Weights of a small mixture-of-experts language model, trained from scratch on English Wikipedia: a sigmoid router.
Below are experts of layer 8 (counted from 0) of a mixture-of-experts language model. Rows are named router (the router's row for the expert), down (a neuron's output weights, with its number) and show model dimensions 0-95. Each number is 128 + 32 x the weight over its row's rms, rounded and kept within 0 to 255. Numbers have three digits each.
Before each expert's rows: "raises" lists some tokens whose logits its average output raises strongly, later layers aside. This comes from a sample of Wikipedia text that the model never trained on.

# expert 29
raises: " years", "th", " months", " days", "0", " minutes"
router:139154131125116178111104128132096135106123143208147125109163132145099118147082129079104135152138084092155120143162097110160169114108074205098115066162189125131110120130110137091121150087170199137094088143203153100146177053085115113155112176103082123108134099116078170173151154112108142128
down0:137138131160144134134137139116118114165086101078084116123154105142154118107150135199088163091109137209154123159126170096116117173132131131134098104175130113152185204099043171189106202112095119131181126151117118167135147171117060170126124120183101137097101158113146130143105095119164114080
down1:118114139112044154152056139155140057103125126126124138142133126091129160108149155115083104092132159075131126136168190066119151183077155178169161115087115083146162127076112144115108106120148154142157161199107073153100145129113178127136163117110129125070147214124144106131118124135100075146
down2:094192149138127168187109156117105125165124110067155140093113176160123083125153141101129084124150140118088104165162108066084121152159119117162173106122131087139153155160069112147075094171111115078117141204115099125130080134092121175118146099137106140143181173157099103108117206065159098133
down3:159098146117186157164130109121100182081098127067138065108169124115114144173145065077142163069144144135073135117186096105092171087118175127151151166167161138123139186092140157126122098135123062150090112163101138173131144092091086170176134151118146118062110142122122116149106117155179132165
down4:136137091130136140169138202114086124174134131101098093082117121190107140081090117122185137169152139141117103105085049153126119194140135111109102131113126163139053091120107085099167168150100114108112189123157164093138107118125112135080093169174092179111189085155138083131090109107106124082
down5:111166081080125139145134232107077109166150119111131162139082100107109149135125127025064100128059143170161131135158168131118159104146180176144084108152176164114144127148123153113112120088089114123123144139151136175124163122117146154185093113153146107074105090144104162095125078127153104161
down6:127143135186139162120120196133171107111100177111132101122149084170141066128152180114169137118093146169148181143118133085127162104120147140150184079094091180073150117133187138121150044096130100154128119161111130148145154137139195083153094131110110143071090093114118181169122144117180082101
down7:117079108104151131188084071124149141136123156136158147092088128116148176107143113204145096077090151073172152079151158117156119128080118109117160100108095177170107140072131216136112122114132171129136148116157121144126144119129024128118117126133138090158144144185095149088124167153106191106

# expert 9
raises: "itt", "atory", "anc", "iation", "itation", "ity"
router:124147116097203148140135092153176093090106137171183106127116109125132103123119107116087118140176131098148104184115098107126142117126114158090119114170183090092089135125140176105134152152171105186091122169181131161126147063123087151140117173120095098137137177111063195180164114096209089124
down0:088099158155069141134155106107149092061155078110058091146210117146156068130116136120117139089144049076169123131111109131145133144114108114133177124131118150144180056148168117153157112132156134101104179153135109136103101113168139122136050161079128083099114100080101126086096137109134112084
down1:098145148126148085107082106132140178105146142140165116109128157100109125098144145104125188161146155147077124061071104185084116108107124056181140074158154127141093190088073131128142164140141153127083216141146074152162119134070137140143135147165150106127115093144128111144129165067111104191
down2:138082169132114142165134119194160080085183128106141113184101152181192082121164087137138082121114091098174174109139142163131161112100163144156127212147134143166156127144115198112135111101127116178109115118170186141140161128101090175166129170134151139102090122188099142071125097124137136091
down3:134080199086125129183129125117175113147153129089084140130087146124122105109150120089094129174129086118080114113145117160132122120155151155152120106141136155113145209179169166119153142110070168090082093157120085125121115113133048159139096064143120137079093187162075115051149081131124102122
down4:149142137131156083108135120117086103109180108183160158124126152114079150128142080138121092053152153107157130136137132086113124057072080157108107145096160135129115144115088132144138085160121132136188135102136127106117106179195070122237140101077110188127098151146142115091091108124061145108
down5:086113189074099076172105097090123129176120143145152149158145069158108121059140136176105117179136140066169082120119167182129132182097123133134090141110068082110114131116114149076101126146146113166122109118113148144115109085140170155116181132079156120205133099173103135188117120154129179145
down6:075100173093106123118118148113143181138124203092116122112161167153115144126177116085117067082114130157152099184121127187140122100118111164085170127156117094122155128107160143137112117204168175127152178068069070146149100168124147127180095086109072138093105108119132140150142148091071156108
down7:113110130072115147153151098135119086088120109065155126122116166162189171109059126098084121206128120108126108118122146106145097142178132170149050149121095130165149110096140154153120063137063109147112078191141147143129109114141084127149189104089084192168141138128150165113169130105122116177

# expert 28
raises: "ate", "atory", "ates", "ous"
router:159156093135085152102120077118171156086118133154155087105128108055066120138088111118165097106197110116089086177103113116142166094109118129154120101125197149098139149087124145130090119119154148149104155116150110170123142107100032172161152176128089192121150129135085150168174153117192112116
down0:129133123135074134136136084076186179086148133139130127141141098098179154120121088159117110101135167143135113134087091110113207126163084141050130204170137139087126120077153184140116115152084078074141156138083143189116082156159077093169126084106081130112141160158152129156139106137117091141
down1:153093159138094115147190158119060130175088133124078129109115111098099079168170157183124158147104180179156077123130109130142167120088128118161160109119066142147139169109119155181147124093158085151113125100068159125091156061158092133125150139094138173160161170094131190105177119140097079122
down2:142154119099180125126127137105097131093118041128078093073086142102143133169127106105115093129050155128193173108170157081080079096128092130099081129149128095128140134122098117127117090217159152157129090053190163151138161130128143151190098095119105165116129132136132101097115130123128162160
down3:070107192104161090113098109147135143137147169126144107153152159157149113151210158113155097158112148136131138163142135149077111140147152165130048127181048134157108125179148139144097132119175146135110104073142177100178087170099175093052120102121118185112141125078086113150108119112129148169
down4:144028135129100071088116089070113154101131174096088088181163141097149145079155173119169172161122116093141116131073098136150104096107136104123092143109142127135125130151140090154155186115079105138184083085155052125144069118133135123152101069096131080163103150129117121158131110111140077137
down5:077069145107113146114150112149128127086120087144076122107094093139111116118098129069133132145102159159151113094127104102090088153134064056122111119183173099090130082160112086113138132158149126098091131077146130151130189146162144137119166089136123123148095093094085213127147077174166209163
down6:110120099161153130141153092151174118127091116146130130144127142116120052144142046106163191091144113095062112080120120188152116107133139166110130123152146106127121096121060163229128124124126077062102109147154148122140049171127095131104174124107137172110129144145134122170078149113130191147
down7:158192152153093131119141119118108155111088064098176166101143129123130075090133164116114160161068097162138169127095114118147149144128156171141123143086091171089097187080142145103108137122142183144110090149184091152151184119143161172129131091167126084142104126092080071166113137056152128194

# expert 26
raises: "ered", "ed", "ited", "ined"
router:164116091143176169127112100101163158130119102181143069113152098067070084099137114080107061133159060083115092130130117077115137150117112151153095113115136099133063119154143088123107117124193132165124113093162133145145133087093077113175102181071124140124125110147104188167121163116202130132
down0:115135097113156146108115114112126098173161174125111159158107126086119041125162148137145173118174147143153095074161176107127144109129134170117174109120116144136126168167104145112115122067119116072077103095137093104115082114130118151125101096117192058110094115089026093140123111174158178187
down1:189161155148117157175121133180139115174116110146125134077215206125160122104152099100106125109155163150165113066184127141116163112182117154103158155081167129091178125084083111094111120146114128176106140121154181135141102099164104101115153128137170085179108068143127073127162116143129075137
down2:130171133139088126065158163099109096153140161156102090080151161168129151167137149140101147170114134159124113121091130129124137217135125189143210147099097118156088139157156115114179152115116080068127194083164119140194087166141105124072093142136147126168141155057138126130143101100107132082
down3:125149094160094166113123148137103108166124118109056096111160055158136113096102079105102079125083126138156126136188184078070092139045132147170116115093130143103141126148144139080092140162120154205144078122191068141132177130091190132107149156112141134106085128146133122141120101137122180135
down4:182095128163154134109095094143108091098109095133178131127135141232138181134099132100124103135142117173182147157138141117135098187120137069145148120120065133116089089143188109095155095125158136139114176112064115169135139076163094128137124174145148127190132148122074137156113115190073172167
down5:099147144141121133069062082169146132164142112103097116153077097091200094120110145156139167136127142096116155132084103119082120162163130195139096120165147105146128163100142106090085113141087145139129123090135129140143116152183159134110167135136089131235198076129184114112165182135157123083
down6:098134091097172094180118147110129160121183180176094185053138140145114136080131150138130150106131100104114079088106140130120096140142148137096152101053091120126135147074089114071104081198123133189169166134121125122121158165101144169163160129132134147169095092102188143147155104084091100085
down7:141089143161143098140224110024139183176149155149154133123131153098083152108178108141127163143147095143119110193080113165133143108144145092148181160151098169142135152149093159131137172156136153126131093111140089124134129129097104108162156104121067106121123117189046110141120118078087083141

# expert 7
raises: "5", "4", "6", "0", "3", "7"
router:175157118145111146087135080099108124116081162211146108097149130097101116132127110119125132148128153140173108133118101094141135123063107173082100066162190103081124122131112138081118171104189201127091124120173121115124120064071124092151106136102048105137153110078113178181153142104097146127
down0:144138148137162150083145160092146097084108170126162108100094156143179108168101067069142136112136160102102143142174190160118140120134139118124114111045078128165143130144118158127132160060189155151076128069182140071138147083143136187062107144126104081165121173114142141154107129125139105175
down1:119129146151195175081158152107108164107166122086159106102112138138120212123126124138104066115141106125048054134152071126111142111181163112142113092112119113145143108122120106140090122137112134115104120116171159087146118128097044192136157133171170120122118088113046148067139114092158113170
down2:126090105130082085201120057122096144100142112131144119098154084131147077099131148136053086129104166137123184121127218184131106151108157139092126118164195162118108069159116134108091178173117144098146165130119129171112126102069120123123146156117089101112166161117113157099191135169128170119
down3:095147165114160109176130142102137135177131110127117146098019135198166143122112169128147130200093103147126160084109088075127092054178101163101152131119141157124117145096130170076136098171094129123128151166129128132134132097142093148097138121166121148101097065170141136094146152040107160118
down4:082138099117196169075127077073112095083147128091150163188140147196123114164146154148127088056141099103086097118121102127115125109131128133123111158172151135170095117148151120081136179092195110135110127079092081106137133068151100141131172126097141142176114077124137154137104042152153143135
down5:090137108120113146084156075113125152158169129127139137105170142169156127074082148122129127151105131194066127202086117165103176132181144101137128161132151145139116111132152122079127185126169162079100089100129172125166102067193118095159124112155114157095134180093099150147160086212150156108
down6:125090176108185116107180124076122155193110135139141145116094165169133162129094134145071176141146186159144136106071123126107055168190079120111165167108106142150093110128131196109119134126182157073112124148126134097140111108105104081081129128096077088100161195111130092129158113096090146112
down7:096132150122110166130153110089080148137118109114084110081098149141166157120083118097116122110169140065108146097112122086135090140119148028118073177110129073128157139156109130126046115165166137164140133078113081162078118144143191124102104132106095101139101146140098089100037091110119156161

# expert 13
raises: "hel", "lav", "lam", "ord"
router:167187096151164153120124091141112131070075148181130113105198188074114131125111105092159122144177159127191137157110137074167133100100149143105117119111167108111101072106123166123109099110134217108122128131174094145161131158086087143170123081091114148177154122057115134133156143130117109186
down0:159132141114125056171133094119085150127116163109094126095157132150077085199110160110122170155104122112170140101133128168068157073174129060121098141145169120080108134158168094070149088079094140129061098113179134125107091081151101184144108101171134113142144160166131169148145116077130102123
down1:113167133145126153130138108101162121115116151186180154151097121078096068129135148182125149131117185113155104152151122179105187159088131121117146092075092144042151058131096048106140158142101141119092100190092140106136151109133136181155172124150153119103160111146130126149111116182065099175
down2:110172093102124176151160099129095103115115153163176141179194077125104125171093177113144083103058147135136188118133115117125175193045143178190107129091101201140173141161123133155092087148126121114149136109133125108143130078103110147139138175128097096125096110141117058130130111166138157105
down3:124180151060137131135122145130129109174151112064114148125154159120098136092130091162121040175116125107171153128098130113160122150074235170191150107105113140099144150170104153133112148127145144150143101110111066129132087099121168138113082146128189156107159106115122185143109154080116054143
down4:112167147064142069075207161099134121146093120102128121132149096133112080110132082157142114157147062187130062131147098173134158155126141148113138137084081124118130151190110125099091089064117116138121080167146179145136169144151125089119143143125097118196094098080120122151085178108070127130
down5:106119096092103096148132122172150164108138120142165098157164095130102115127104171121094133125109134167141085115173134163117145092185116112172150109149119110138124136000185096159122118074155055115094116141110080116155123129102129159129135128136102081164080084083126101101203116136140085171
down6:167128142108083098086118131138082179164203138067160126117127137106114122150110160162138141078184065119133149185139108118047128126091155123116175141124145111100125170165123152107094145063149065112095090129059119166111143068117163088118127145099117131155133169130167109147114173148105067155
down7:127109139150151145140199127137188168055098144138149149138146121182168168100147037071140181094109136115063082139103150140116100044095159107139093153140123136123142148193127178138110175164137129085128099169110091113141137114136098122155137162160139087101161111068136112120130088137122117175

# expert 4
raises: "\n", " After", " This"
router:190180105105178139137145115113116123125085155180142067126161115056097155099111136149121102095156125139181102134145143101139127104038083129142126088148131080094132096158126154202088140113121102171094132157172125135120159119116132152179146134070054129149142126112104160196144118053117102142
down0:090118156146179089187151090082104079130173173165132101191103174100145151132100131124114116146125193139081109138189110089163151183114106123111164154106112117135137089147135089100155122165095171175113175174148135056200176153122144127088122082138120149181118105095161110133119109118086157127
down1:148146150150107099116162106157124127151147116163124116160164125099131135196151173149146201101131122166118072110142130148130139146047131134154069182145145115116116101122142130158098052098147107166080143114161106165102104085130239167118152078165153124143068172125134148133108160109095163078
down2:110179095122094154141161161190140145105124082119102117145157110051098100107174163112079133132122137163121146116132082175095187131126101118113119084143152125166136154107074168096136106101148128127113050141141166146125136146077006107093125117081151141180120160131110127140164137079129072110
down3:129079141146087123111153132171113117126108158110104100134081138174124117045148145232127092120117170150135098155134139147147095158107104164120157091102167158129076135103165103095189151141136153126162166168170123084128116107110118148153179096203182190127140178128165128127133110200163145121
down4:137146146154185079129176087115130129128113164159085144153116118129152132171089113166117085162117131142171086138162099155128078136118140089139112118159107123142053077148126140208108096126125116132170139079120106201116102192133242136146131084136176127105091119145143147196105101143095120127
down5:167155136126160111137132115090105102101137188147122123115102146135089162160166138061144159153159092134141126154120153161122139199101093165116068125160197119116069095161108152116107104126079079123068191096115029123152142151188106075186144096125119185176129129124113130116141134116120131109
down6:099098107066174081112108113081164144170121073135104145161101106107119129114086129109162130132162150112130177129118145160079162154128110196135083199153068128129151118107101122154149138191160121110089129122078154138087169125143124155152116135113077098122138214102150090121133097221091147163
down7:142101133108091147127148133141083113077098127154133205111069201138148177142121204141102127178119143138085176135155148123104099121096156064148102153163169133156102103087121175110129127120138095091148084069159106182111109117171143146127098138185169160098114124156142159168082134197165153116

# expert 25
raises: "ular", "itation", "ulation", "ities"
router:143110081122166114115125135165155090127101149161175090122165144085132127147115097081098104120190120136097118110133127099115119133099095178133067102175161116079109153121160193116135162126103128129129154191165150106101112082071106180208123115071130172156150150065059175137118118158145071132
down0:120133152105107119182158175084121068107067127126151110094146164100056146119164139125139127083103117090160121076096127086138117114149118149122180131144137007145129112162162115102104179135068109146122200136121097102152179099099113080128148183140121056123123094108134105145106139108155139148
down1:165134144077170079101132129125155158103089146154059145116169108099153201096100102133141146114118185144154089139143083115118093102176158159155158162126109072142126144102092127174179126143150137117141100110117088164185108165118073114168113108123107118164149083177179120043089145132090082168
down2:041114118114157186145149148138182094188156118131158194152157122084147091134138161131182180117139099130092111112129110064139084178124127137042134159127088134154125133094163093096144148140095125105131116131165055083110127146108104136142097149127138089096137147127205094125108159064164145131
down3:104096116161148116218121103127068091116101123146199116162155099121108054133123128156117137093122059099126130155151144156184090097163160125146076134101114145108136144158131162134096056138144135160076116126116148143152121107166137121117152174106098072101194196085097133194122080134114142135
down4:130177143105068150155109151160166079114063141084105132174093104136168094109070126142085164099120126072129054136145126157129112159189122168126108093108120058101141175083130136143131098156142133157161134080107058119080136132133129122134085099116137098132144204096131133167140081158108180092
down5:158180099141148197120135090089146136123093155152200122129159107152123075091122143146139160112075083098157148100087149080121151123147150072147105085073115061067172131174111064132137130138117096097138142124112097132154125065140142119139110153110103066084092099125138085132117206122133140177
down6:091120179118141052129107139140129127156147207122106093128084181147105148148132141155095102106147125140109107123129142090150133101095116112170099174126161136139137123149144139114125151128085082110130038065103053086087096158087086171175165105104092164190135128136194119123172109113068121113
down7:155138081123125079100143157105120175123067154164129118116113173093101050156141148119062087064091148107121156124122152060112143152152113063156131138127175107185089083176161131103094133144150060131113135139195152128115097149136145114155063145125132183083134122148127116114116128132158165065

# expert 18
raises: "ains", "ired", "in", "ain"
router:164211078147131165103084082122090053122163136146176103156146140107099094118137117141115150071126129123138121117129078122137108107140101155123161084163183082139094113163126128112125153119158102112090096143198152135118133076087077108174134170110104120145181148112073141216164083121111082115
down0:167103130137136198135130133158121156062121098089131088186102080179106136158102105090129098114166097156106165140134139044121126113078159142152069108121160163124180078088131106163140150150090150145079103148129163079159137121120108153098074150151178128087156195099133100146113168137112107186
down1:099175112095179178073100165127137102083124127108072122167137110095121177181209144163084133142103115188120090106139052153160192095117100075096146159131153136145113172188127129139171144068127135152108112129109074166098141143160141099115122163116143178120106140082155112151150140126173118149
down2:101111143068115058110127130045117168132134170160074160144122153165079193122113150092137160160167097158090105136109150123165127144159102126109118131143122102135118082147145108131126159109107150088107137126183086123104124102119090118143117095173084123221119081188126157089142122144212092080
down3:117127140110162148110114168101169218119130115172092149141147089137102192112123097093148077156100161129089062116145109100125123141170100188117092116104075094130114131088159133117109152129069091192125138112123131119150125088081189141124144080187127129115192067098147087140133178154100104167
down4:136128122166117157165148150108099085099188166116101129147099143114101103200108196078137196145118141153128116126210073171090118116152188145108123113105113142093172126129040122091158128117095126116089145153126193137090154136120139162099105123136173049142135145135146173103181134170139137140
down5:093131097169148134131129079089137108195179121125134126162068155168153092083159149120092090149181079119165080140099183186179171160148146174141110088142114142132143099071115179141118143106107153139135113077157161146179126115127096160091103179105169131179130149166131076151159089099173134114
down6:101140112152121119140135100072077143186155166079139123160151099187146068145157068157091144196130116135140129100141155154102167117120149181150142127148100138164110091121140202084115146182147168175160087103155146137146083178092073137157132194111099132174118165145110109163140171174109156146
down7:141101153102189205113102078113177183131084076137197149101134150114120165160122142150187173160095087161101101135085075113113137175180150056111100121128064145130135105091175101086154141134095124087093106091135109116159147122116137094180141125128143131142180121142107156096108134149135087086

# expert 11
raises: " |", ";", ".", "^{"
router:151143102104173144074132120106096141102134148158127072071132206059119142141128076090128107139171150114167122172148112053115124118082133188119116127123142114144106124156140165128094122170155181133075137118157147175177100106073152148162097175131096103138185077130105111117151098103159049142
down0:127083103119164131129130065106117180123136140148166147138149136101195105189106071168154175166131097063130141106166101042114119108176120154140151160141118131083131070141143158102132145165060166099118127153119136118132125170176112101140067132136092070116150101186117133134127205145101117160
down1:115142185146168134128182098058115151122139120151082116132099092134237112108062176106117093159092102069149121112114138070146184115127090115121084153126129166139111156088109172105133163173085119109128124152129161113112174103134050129190137134146136161119106130118106176109113080155120157161
down2:131118135123116147189152119174090138161125152131157112113159114136071176135133111148135132135141188122212193085141086096163128154116113153164109120090136186122079116096171163087155119118170149173172127176187139128093096165099072167119151152143138091175160147159126109139070133198137118078
down3:136135121099145116103128174073153157127100102133152149067118154134065148128143101132117175075170037123127129112130167152162121110130135160133130161166117158101140133080130181170121108115131209139104150129169139103129145115134180116126088080131163079089108116120160137024143169168115058087
down4:140162122144174135091146155048151129122180091091174158183106117114066067106131089133165164125109112092116071123144134131086208100168162100118145126214114154154093126139055107082136109127119130102100165134090087110086108117125172114101137132104109075156150140141139140150146151085112164164
down5:076099133170166162124162063164111145100146123121125118171155096143105103115092052163123153111155149180099074108108086107109199154131065141094066112121125125112097143138181078160115096087101138152158150126080161136130119136085146099075167092151092110175119088158102122175125152116193148134
down6:110115084124151085143077072175121129159091123086126133133106094126162118119159074177159073161156167131172140152126174088128074189123130087102179089122162123142143127105161158137112098135096166122125214126103176161119108083171120193097120122151147135115127091123116090191102164097107158070
down7:177110121104148150140107147167095115129176135136114144141121090175100119053124158136124145127075153131071190157054188101128125098223089109160113108157131138158117159147150111129115079091138109066120095125183114165099096111158058154096154074099136159127135138143153183153165123127141168145

# expert 54
raises: "==", "===", " the", "\n", "|"
router:183197112113150134125116100149109089161122162219171081120167164094126162122113131136164065108195106093129130184166130118112120130117141147115065111140167095103132109122137171110073174096151156164080147142211099148148112109105130161169164160082116122113143127083098139189155107114145118108
down0:124105109164161164090106136096106130106097115081119194135121137135139156140106086060071136163131149110074150099116134040110162147118164146128133131117142154169140127161120147074162143168099126085119128126141142122131130098094000097108109109140083139181126088133142128074122141122121101210
down1:107134117110151095113133091141132086117153094138126177115160177112104160127136055097140148133139118092149086121097125184116131129103155152176188102103101088139105101084169110152180087133117102149104151107150117135155184129095249110085105111119159071164136154151154079150129145088152167055
down2:117148107101160128121108081128127124115117044119108192175129139122136165161231141157146102080159072076133127149128151136147143137115171135121168086071158131156108060087150167153164164124093126176136059053154131150125171127105108162124141158159132063122150100117107103121098128130157113147
down3:093129178153147119106124108164094180141106127067115153105170151119127173132078142093085107138171133121094166142078138106137108130082234085151121187159054087122079149112121168092121111164188138124147140120140128135084135183113062131099113120105084110097174102114124111147171152120106099161
down4:159147148096120125152150102124121127169147123121126151123100134103167085155126193131115134103135082109159149169125125166121117133181255099121137145124104134132163136120130127121152121117120138134162153134104142120138139142104242167107137189117203149148133120115210097115133133140147153051
down5:121105070143120175105096137134125134102137116094139131099133125114093134131118122090085136111134122141132105121104128058117141117105043154115140091126139117122116139150133137115146116133121124111136098111128144115137134098120000128120128116140093113155147121136082132116118126104130089195
down6:142127085103157172139143138139146087086139118131092056170134083151150172148129076086174128148139177179110072104077138121173089082083061077131118145112149149168119134095152142132098093150123115165113126134097155150126108121172023109160113132107114159190114157130097110073146124075114128135
down7:116117131150123172094086116190131122119137099080116154135111145094072130135090186145102126108127127049138184125097133102112151135125110142112169080170097114089114064151132135123105134110070120138127097110063140143102116111091255120115125134138157140093160143129168140096121170148162180186

# expert 20
raises: "lin", "pe", "lo", "pen", "lying", "li"
router:150158102128185138102088118101127083163100129119164150102155131108095151182120120138103074088171173111184107148183152127126114114128121195135127068098151145133074168155145168108099115133178212132080109147153143130133137108112062148176166153108155141105199127081106137157161122107147056153
down0:117161150151109147157105126086077112157137141093081074104149125137169129156113125099167126116096105080112112164127051171158118147128127198106078162143124133138063091118174113150123150157092168141160172116175149164147058157101124144082118067152171103162105100102161110120080105051152148099
down1:115192094121166142165144131091135108183106114120066125102110124107152106089091121147115114146105106159191138140137097182155054153165083171119138167152157165147114174116123111149153165063118162100117117150162134128153151153037196148102159167141159148145186145091122082098152108107164164095
down2:188110079202116087130093149153105114095143102145183111159092148155083088173091122091101162125156126093105161177149140179124145064132164078129113139208105140131164126174160125134110100111126129178100169135110120180107107159115138140129150058135099115129146130196099176173114144169168098131
down3:114143110125126067136061123176141089144084123172082160155152104145207140200129151157094156154140130077124190140126149076114176118153152095165140144060105205096160167132118157149176120108107158142140108068085106101079154134115133122118126164120144105101116185159125151117152128109124071152
down4:099141134092163138135150101078146137080136136133084104082165105089124108127080168126134092166104108150119150077089082116126088089153134104157082161087116149153122130115148062134169153103085137054118111126188169180143131119107127127207105068085150155096154116082092128162136189070150139159
down5:132136177145128156156164148093150113111113114139121059119158117169088142184136163092109154178144156077121138114156123111130116105179115114106083152143177088075116120080178105094157137097058101155099133125128066156096108111127104122112154166196069067137113156131126180106113142136108047185
down6:121046128132172139140144117089148137106119170155176110147092169107170181139134099123169186140153093122119114085049085091151096150137101131065092086117128142170141116098155120161146185133124148140168133111128177140147066133171143173094156164110148120096152027138161154092099142129129158115
down7:136112162113179105092149111069115123120097148152119117115146124088158180123155103175156157141136087163085076067111145093134127130125129134117156148133123113173115170133084071093147124051152125155088063092099141129203108091120186139161090180141175106118141102140172137079081127072086094152

# expert 10
raises: "ty", "0", "day"
router:174140086126150170101130131166113168113100144185116098134178115106040097081130113125132098096188164120202122164134160088082143143150094134062095068072142126098128158115124164142133121119117158148123122103115122150138151076080116104142147145077078109139159126098093122209154115092166102172
down0:130137102080155180113095085182113126061160079080165088107099154112105121147171168150074086170114097146115077146119103114155108150128169099134145097113176113147070151172186142111106079117116146146150095148102131169117102111132156166128135089184210062118114100137145131126135078161157098157
down1:100085120142130107134125101168145095126170123128142101106083202127114173206113080096100123155218039106110126119154141050176149131102081172123145127144115139108120123129152144125116114184086119115155149099114123129086158161118137052175136157113140095110175143171116110109148180166146119096
down2:126123106039154088124115127163150068167117177094171124172171171102150153149127103113135149150113105065182091117130101127153161160064055158101180121152127095142131129178184115086124146160109189130134148096192123149120127098098084133138084127139106133124169121096105143158096112126133172066
down3:064110127125152107183136109127127155132082118125125126130116113182147163156107132149168181112122134073095161138077076089127166089151128147149085148157177091140113095159134116114099173161182121059126115152111090073099127157181050104161119177070094194086110102150139131144134090156135162096
down4:125087080112142126077109199134144093122149144125160074125119086099102193157148093112113113147137072124129127144127104130147074135147108151144202159190151059190162188175127088094122184167140149132132163132163120108096141133140140115123087159168140133123147055123122075098127184166110123091
down5:092111146159135122200161203145120178123105137121068175067098102141070148164112196164168119057143121129087108110139105144140158118120116107132086088121142107133153092135173150145064152106135145127120103127134149119080128138133138171106124092087167192134076123093161083134089133144156128050
down6:152073142095131077162130142210088120116101135118125156119176202129108183167146113095064119168132141123099110135122165091167113156086104162076125132121135117152150122123072142143119135131140148081166054134196161087135183135136130085114223135108186155171158152133147143118122124146132157113
down7:109140154133146188079127151139137177126131151107151146126101157135137122116153182138100081154158143171129145083172118150117129093132118137154124114084081188102131118114142169162092092119137080153162090171119177149103120144150179116089213105152176168123114123120161131126102212095135051213

# expert 46
raises: "ruct", "ar", "ation"
router:125166088091128188147123091129094158149138136161115030116124101088103071099121101122135068101152149101137130144084074071125105128119101212108121095148164054083151109137117156117108133104149133143127126137152123038104116116147075172153143108084134093124159091102116177179121102118120161146
down0:133140137154184120096126082148128106103098134108106102187119126131061172070092118165161072131087169193163167154160102125117125158140088110122108130185121112165107125150177127133122078133146108134204120115122108120093156174101106045180182156081167131164136114133147151145103178175132157097
down1:154102157168148133128137116106145113094144159147060103106171169123112097094132115105121086111138065136154166139122095118140097096158069153169064196080120161117087122253186145139132137144180095090145137111168140113141126158161122078161134132125125121124131165110157123115104207137119152087
down2:204135119158097157125116126148094082169137167102094119119108139181098168128142133125146150091153073121131131145137088119094110186086088157122163133166179108142147099182135103121145064118156088094122164053110143067123118147162119101106024140077081160167122174090152103133125113116134136097
down3:121129179093148103158105076173143128170135075162085097072150146143149180138091089103064137124169148148125159124154100081129116121190183169114073136103149087116129086152129141088115098075122108089107123075153165114097098153137105098120156128128093095126169131171116078099166145180126134214
down4:118096164147042119155159106118152158091102095141075131091060124133129061100092098128141156141163133157095116136125146106115086127113127171070133095164095075140137156102182086074138106222130162168153195154093135142136154117170095156156149121149159134175142114129118166139149137124165181103
down5:151096157095101156114090114150183132103018109136155117131145184147137148125152135134154175141081166092136070146075228154098148202130109128125119136121098090122121106155117177146141112183168138155138130113154147111197110082122144136115085134106065146094131164110124107094102144103096165118
down6:145110115184147144109122101182107143103132133119139145150086207131085098152102195157124127155094170137117134164079128126165116125177135109142128134099095162222100089111162118112125086084132059172169134087137137092140142081125129107115129076152133117035131116046108098135151123126172109106
down7:099152117121135072170096103132126161162126022170124120147116128118156078135110118117104112176132183073106147126176131143132074118163137159164133127149085139106111159142134145089132154152087115161143168134188134155144135207108087066114074140136156082159128138174093072185149128119087119181